python train.py --hidden_act="swiglu" --shared_expert_gate=true --norm="rmsnorm" --positions="rope" --attn_scale=0.125 --init_std_qkv=0.0312 --init_std_o=0.00667 --init_std_down=0.00667 --beta2=0.95 --weight_decay=0.0 --max_grad_norm=1.0 --train_tokens=611300000
Below are experts of layer 3 (counted from 0) of a mixture-of-experts language model. Rows are named router (the router's row for the expert), gate (a neuron's input weights, with its number), up (a neuron's input weights, with its number) and show model dimensions 0-255. Each number is 128 + 32 x the weight over its row's rms, rounded and kept within 0 to 255. Numbers have three digits each.
After each expert's rows: a language model's description of what the expert responds to. This comes from a sample of Wikipedia text that the model never trained on.

# expert 56
router:084094138101100107179122079105118118106117140103096163086096110153125186184154103115115123111116076148090121124113083151077105112129148116085094108100096120069124113048096167120109156127138112186092152149154155155116067131109083134080136161153128132147080135148158129125124120166103104085123106127147094179146175048159138118132167142162137146096143120111095143115086105135121131164142096097157139159118137140086125157144156109086106173077136113105143131189153098110111144120028111161108107171151131101113131120119157137127122123077124084121115045154082081089082110066151187166158114018142141138168120175127142103149077086079123082131107130094075125068135086165144077046148211101028115155097123117110110109149094085108112155090100154124161092121122147138103101153112093
gate0:128137159127161084138148119153154163165081128093144118156059115126139160144120142118148158143124111174137143068185099126141107195079144134057148129144160111192148101151153113122133118106142072089102111072119134141168163057183149071142179097132128151164105168168144149109149113121151147170148140076169139142165159156148148066148145179087144141110179079123111126094113106158132174141116111144140149132117129160087166105115071111145112108083072161154071116111140104072083137136125115151140180078110063089143120121092167129135120051137113014142176116181188129196158200130109139117177072108134119089138143123128106103110113143175091079131141091098108085114107141127132154120175099085145065131148075153148161209147187115095123136152134122131141110106121207154146119160109153
up0:137070140109097153099124152110207128109156158173157165120195132142141079150124146069110141170132104130119062123106142130131181121131126115165134112134128108161097136135129150116123136140185071111175117133124137136166196130112099148186109159109115121150125112058134131105140142209087140131166091150159110121136092210106087146092110108164103129181146117112034106111111133080130112124112195018093138087132104110100092178114132119177147094128145098136189139161160167147157087142145126185083117106081103146084144155115154078163165145129064141128061109190153099125096166141124150106040151135074118115086136144109133128122082124093123147172084141090118131175141099077128131142109150174133145163138064155160116109119135118120057115179157207066095137119121164116158099110141118
Description: Short letter fragments

# expert 15
router:086117130090115074131085078147133116109065138149139173076151102112132214135137145056145131171107115099111113165154113093105098121086111115095120166143154094110111083109122112100104166086095103139117154088130132142167084085106121153064148100184112101163121206140085110097081161146122146126117133132145113192145109128149145129099126093148096148142123135104111101098102169095095081130147095047136153163117123125126133161143164097131144141116153151080126096137133116099142159163105077133140107136133124134119095151115141154098248102047117078089229073142123176124124168108131125147122092139127139125144204131117136140122179135073091058075142137068086160099116116119213113122188150158105133169066127119124102137149123135115095151160069152123190143099093131096189052107140123
gate0:142138128081075169096169118158135141128126086120107147124183094072098166062152208159146162126135090058128190145147118116119118193146118189125082148132118112115189118161122187095146108158121131058119149149100175165165134156142133156079076193158206122199134100075100082118095072159121077098098114134136131112126151080156143135149121180131101140096092104113074166112133153102088161134147156148117101138129102105102050120103108135110181071106207138094132133139121155141119129163107111166135084133104127132139155087143156064137132132130154131073141095119167143170163141176140130174123129079068066148100121086125186116093120123113100163149142156134135137111114104141120058112084105137092061139103121156129142097124150132145132126117062156136105167155154048133090059177102131
up0:176142175115148119112076145146123120088114163125160107084085101199168127155138077105163105083147130192104135142090130119142107063102120061114154152127166141161134143140120051135106147153152096152150127127173090129160123121129125124120155084074152098123073161165183106157122108143140142114179139141145123088105134126129065107132149070098076060168104126116168102176112114158167144113116128154096092158104159148119210116131135114163142161144093097119099126094178116120158100082116185161150066081176136086145121171118062174115157106080051091149137087137105132093125158123049127137114112152214152138103103186138051099111101127167147073176113088167121114153113118130145129141078115146108160079140120106145121152087144137062106200169147142143146092103144195195150127135153154
Description: Place and person names

# expert 22
router:097090154132107118188098103065153133084131210096119182111094133079109160159180089091146043102151088137114117132132106079125125084122107083121092119129091142102072113110085157126105123136135106189113136130209138148142148094090100172113160108164156129112122156129105099127101118143113105115134165136156083105191130086126160094127139080148204138138210118095131087122128191124112136116144100085124194145145152130133132135159129146087120173099169119057149095140169092110079153124074124181089117167131150084089123154070162203119167118156150117090128089121092093089141140112091163177145114071120119106100097179134135159172093131104097074162107091147106118092160131150162099123157140120079128183110178158082078172117109117074104128158145198063147086098114139141119105077127088
gate0:139101140158051096106130132142146117182069144104150131109155070157136109110060124122116139194086156110145142141138079127136155090209114102175108085171135129035078210137129118119184108127129092124171177113110116148073090156093053091112103140128140121143109142166132089068155117131101193112148128169087141185148141154067085100113145127073129132099154091130097113113068138153095104102116105068127147102138063123099127078199174106096143150093136140135101156139099157151136143139126148127155088164096145126123132140124158157107184140179199161134129092124065110192130121148110102082158086075141181120135091147163179105121111109076142110119115149068179111123074145114151131122116093151149172088068112185141096127107091091137123146119123144097146096089127133143119148111042117
up0:118118110176057105156163121135126142105119079084223067112094122170081136098063092135070096179127133132099139166107081174154188048159081094102082133126113160090148086130181123135118171167075098127156127097121087166117100097102096146102101137021165104142080099158130136118145071111099176138137177166147159121156152174142096082152153137084120138095123141149096141188137151134162106064091136146124133175146076094137100080128133140121168150080128106118124173150118205177104118144143150206122050125172118113146164087060129110112177120141163129069116134141118126123106116115080117113138148150182160148138095123163135163135137074102071141148148111134124150170123138108130122128099092149149151123136145168104123107115054089100140136086130152082107128175189132165112132129114113
Description: Units, symbols, short variables

# expert 57
router:110098143127102105169131107139117109128141138124139149087168086113134118142141112093113110135096112159127110139153109114090158097104128132126116177088122091104055102106093140089081195104113100194097114092147142168140116079090111133076126099158127096139064138143155133021111163168118124093141058078126113162136147116160140152122147144142100117098131107136151118140088110116117111155150068105159135205128125170133109156135151112125182141131153145112143108142143089120102137150081110230098135109106086080046139175042129173125218089104140133070157102171110142100117108101124137160137073112138073147083200106104104130139142111102108042085157095073092140067141121142087129139152128165119053137131198152088124100157093101115098150121091142091139123094099167084165068079116099
gate0:134161077190165098127079089157081180125100200121141163121128126091196113161100149147111153095177149162126188187117132194098196087105129128090105112151164112130113142130114134152131152132150057162102123100104130111184104061123096153105140114122163165093154119104122136135161138093138145084162088087191139143126114103086111155150129124147135117085066186164086145142136099110121165163168122105159119170148150092079125065120125166134192093095104107134126102107143176165066104122117161150157132133147093126112085087150174157103145208097146160114095156129149124129125157132113180081104113132146095093102180156155123143157070070092078036117123114185104128078130149113067116161139170134116141128117136131099129098093082113164135174095127079095099177047123140163184175116125117
up0:119115162088135136151164094135206085128123063186121086145146091177081115057145116105142114145084153136098076115164116085140103164147078148121134142098137168103172126104135094086116113137168217091166092135188124148067122197124184105140146156118074090132074127178119128137135141150107130155153191149083091131159169171120179081085120142128146150158174095117170119110153136116125083112084150142117159117088132150142090204105113144088108140127145150125106157124124073106192129136118092060108166109153136110133120201146099104089130112141126082150132104155153148137128139091139094179148132127100141120111099119106115123095143169218226188122115149101127119191128112102181139112131107141154141155130101145143094171108205119139093137150092168185158097178135102102085053144143151
Description: Column separators in tables

# expert 16
router:083121157129097085138063065167103095086066134129140136112117132160159186077148141086111096141067100102102107145121114091115136098098109104112109125135169060101118104116094189112136186073061104139122141102151118120181100009105057111044144099126091082146117152125099130089101153174111127126067126113170125169146148120157146134094130142124104133143145118099116112068107137124111126148137086078156124160099126147044134156139152127106104135123147155103179110158173100127110137139100085153097129131117099091151078183114132164063196088041123144093175095148108139131114155094133141146131118106128119141160167126116094116154116128142109047112143102068120179093127172143189110068158146137101088180105141166106128105154104110108080178123086127123138139116126172065163063122125110
gate0:141103131092124127174153087168113139086118135091096132038170128141091156118120160110093138109115113153151115137104135157109096149177173126108139138068162106107086122092085109086120071107159146173126133137151106108122082083141103167157105140088123148146180160108144162130110133116195155178121145152090150104047146107120119076099104058093129128094129159136171189123158164086127082152079151143066172136122166071139124062151126166110110132111087172097135119160087100050113135090107141127135062140090131088122140141094064145079115139098150054107118124180177138166135116094121131135065181124128151096140142167158137185177099169118115123153145078147118089135125172138102096175102120064130173192106117081106082123149154105092109115131120060077120053163104110124101202124151155
up0:105117141140162087076157186082109110098159142145145161157120160106130095152101112112149152077155179101090109102129191165129107114124120148107111147118165141097117094113155137154183163138080120076116163103123138117117136122108143179091154173148165172180058115110117114135092144154146159083104106140156152133189133093142144167130108159204107081141158115186113114144066152165155205077118171140134139120160093103161165152119115136173143186118183073157154162104159121176128096147109072071124186077122108146175104088164139165102125078127108151105096179144129110047142133164147116162176091095080123140136105076084099126140173158134191101083143155185147138114154075137126176092117135114071132104097094195158124130142122132154142138053134174154126189103081159152152167113079078
Description: Country and nationality names

# expert 62
router:071127147032126094178093103116085098069097130113122126061114114116123145126155087112110136108133110093129105164151098114146136103098170128112110127101174088102132099124142192083063215113110119129133134082126142118106090107081097139111160149180063101158107181168120076091104114174139140102106092095126118182151112102153150145137118142202147126120154135077111084088121119106135069152165108100143137156111152184106161159154167111135161147114153161081174119186175113124149159079105082150075087114159096141128114154120167124092185136088126108069172081146124196098107147113116106144123122088146112142160182114049097133190118127120098023136195136107091178104147111116145140092166161141138139164075116123087131133192103107096127119146122204122112133126118198107147151134157138
gate0:182143116159081039152136143090206094145158126164122180092129099158143161116129183201119133133130182085105183114177135126110152160061108169148128141120155106094132164099171179126139197144132108164165141073203144085162117125094116127113150154112144178180181152142166116075111142140136085101161122122148144225151160144183102126131095103155153129118125136133079215165120088132147112123080060123155150106132117133089055111124114154111142077109045145111157107142113138129207156139115165142120137140120130139087099097155138079120128158109130138103173177131103140114171121149095148118110090161127108113109149134133105147087118062122167143169134133098103168082132191112165199117104129110155143120099137122161125090182082117081112142102086074118086199093124132153113117161131115
up0:102085131147071133102076112149102126203096107131199103072101138132179080102165084170125144132155116196123133105079133144136137098126153138146128164096150154105135046048092160179111161137127134156094146135130144112087138109118100100109107164147090153184142098135149112169164157187128179104113131088099157074117112149090128115098089163137133115148163155074119156098094199106121088112086172051079168135114117133125184115168151125183137151108146149179143109200138116104105135126125162093179140177098084149098063157143058084108103117142121093125121140134072087092160163109107084174166133155118122144090053139119155125076124143120101131099133108181143122109185110168073151109161163086076154113112137178139107108121168160090140139114161124162101096152107123190076129086147173
Description: Names and name endings

# expert 44
router:102106124102129127169118098122131114113118176108095150117131157123134182117193059117093108129108097131123064185148095143112151104126162092089135143067140084067112109134089176069109096129102089141115117124183140160158113112125119159102140162117134076113132137153095056110051126158117105109100134142192144172191183081128148140075128087156121119121175123061066093063176170115112077150152111132142153102185141114114144177159125101137078128149171135112159120117151116098121139156123113109108096159158116094053064131063138104109152129115092139110126124173094142125142149117131136171141155108107122158104170185101077120194123046108096096140162115103111187095150135160181079113159159166096061144106171142088111137097164122168055106131105172102184122092099117098132069072095125
gate5:103108167087092174075115088168097178094080096159173113076155137142140117158139145144103130100083146133112105102142094141139164118149114137139053139167143127076179149177149123122147101073165069075098100159156111119155164192158123133119109133172171085125103072153080096138113083156123113108128067093112094073133119090104159116122127113098171129071124088079160159112125166120121068110183184159101152120124086113157136195168072151158114112156174094108187159158169094144137090102131125148110136170164154100086124084153166146086075146135138109106114079098107149101125126161149123128168113133138069140161129135100201103199043159134138149116144088160065187084080084132204090158128090136112119179140134165097133114189154125120072122115133102144149103088137133126117176130135143
up5:133098167106129115046208163128084169104055135130162121132100099101173131111142183141083011077094133135107129145175103126143110157126147165134120086177154137135161138144190090108089104107162074051153140085165132125161099141109106134123110164090137109151122119134180088142127110116152138108137105141089089078141108076138143113136062094081151130133140112127188166108164166112124118133152125125067095111184101132148143139148071112133081088149140108129148097184158136075129114108101130162140080108158139088148108101126135134130049121067127133043122074123093150100132100174150149041112200123101099109088099136084174090109137129134093128119192145122090132130079147181175091164095130083162134138092134120172203133131140122120119104169138094159136100109124132190125133166149148
Description: Year century prefixes

# expert 3
router:089115193131069137153130114086105098141056119099103129025109144164093158164158070116148092080151082133086087141085070099107150100148115119119112134118106113093097105101103147127098134123144100172084143103149169180130112113119119188104176176183097141118106111155152092101092141148144151097116086133115122189139141050154154155154184104133167138108152091103099127117172123150108156151124068091179141149147159180118109151153168115067163197054144132101156120143116090103080128113082121161133115134124122098127088142119176117114113118107154111090138096160095127058153119072145156170123132113141157157176143167093110074126066128090105122102114128127092171095139154183138099077180157157035116122132153109120076143143100041109113155091115145119181092131094106103125069127072116
gate0:126102111122095149173158155127119102152109157115158137157124159119143156090133074160159088119149154161162146121134147092148121119161145145162088166131131115113145146124111194079091167177118161148125126132147176101075079129128068077182156112095102168125135098125094107093106139123147127088142085128140122086174150148080117177142099120174169154106171153075171187126114083109100102125133165106130154219101127094113100159137117122098094122123166163107041084151177087134185095133153147095170135157141112124100073160167154142125134207069131162088062163183130155084162117121112072088225117122173177110144111097067116175112124161126133102161169124124176122203159124154083166121134183081048125118178118122154143137097122113099164151125113164148090083129106073117113128113161078
up0:155151134111130149116086136119136087202105132089212115121169124057175160105151174156125128142129083146173142154156185131123133167165090116074120151152140153119108129132071138087098157179123084171141169197108147137131154085096124132145106135108085074195100091118119125092142027073136130147141096134110154076155158164103093171125138127119204180131163125086170159116145092121187143149110156205105135166140128150098148139063152138097108121106143117118080056177165123107117103102120152100147058130086059136119116117060173100109138109085175091160117147102119143051150111153072118159110161101136136152126099165111137146072144157159132127148135129073135148112096111095131198115087133092077162121183111126088155139125148116073188166169140126149130109136110136091124138181133152
Description: Word-initial letters and determiners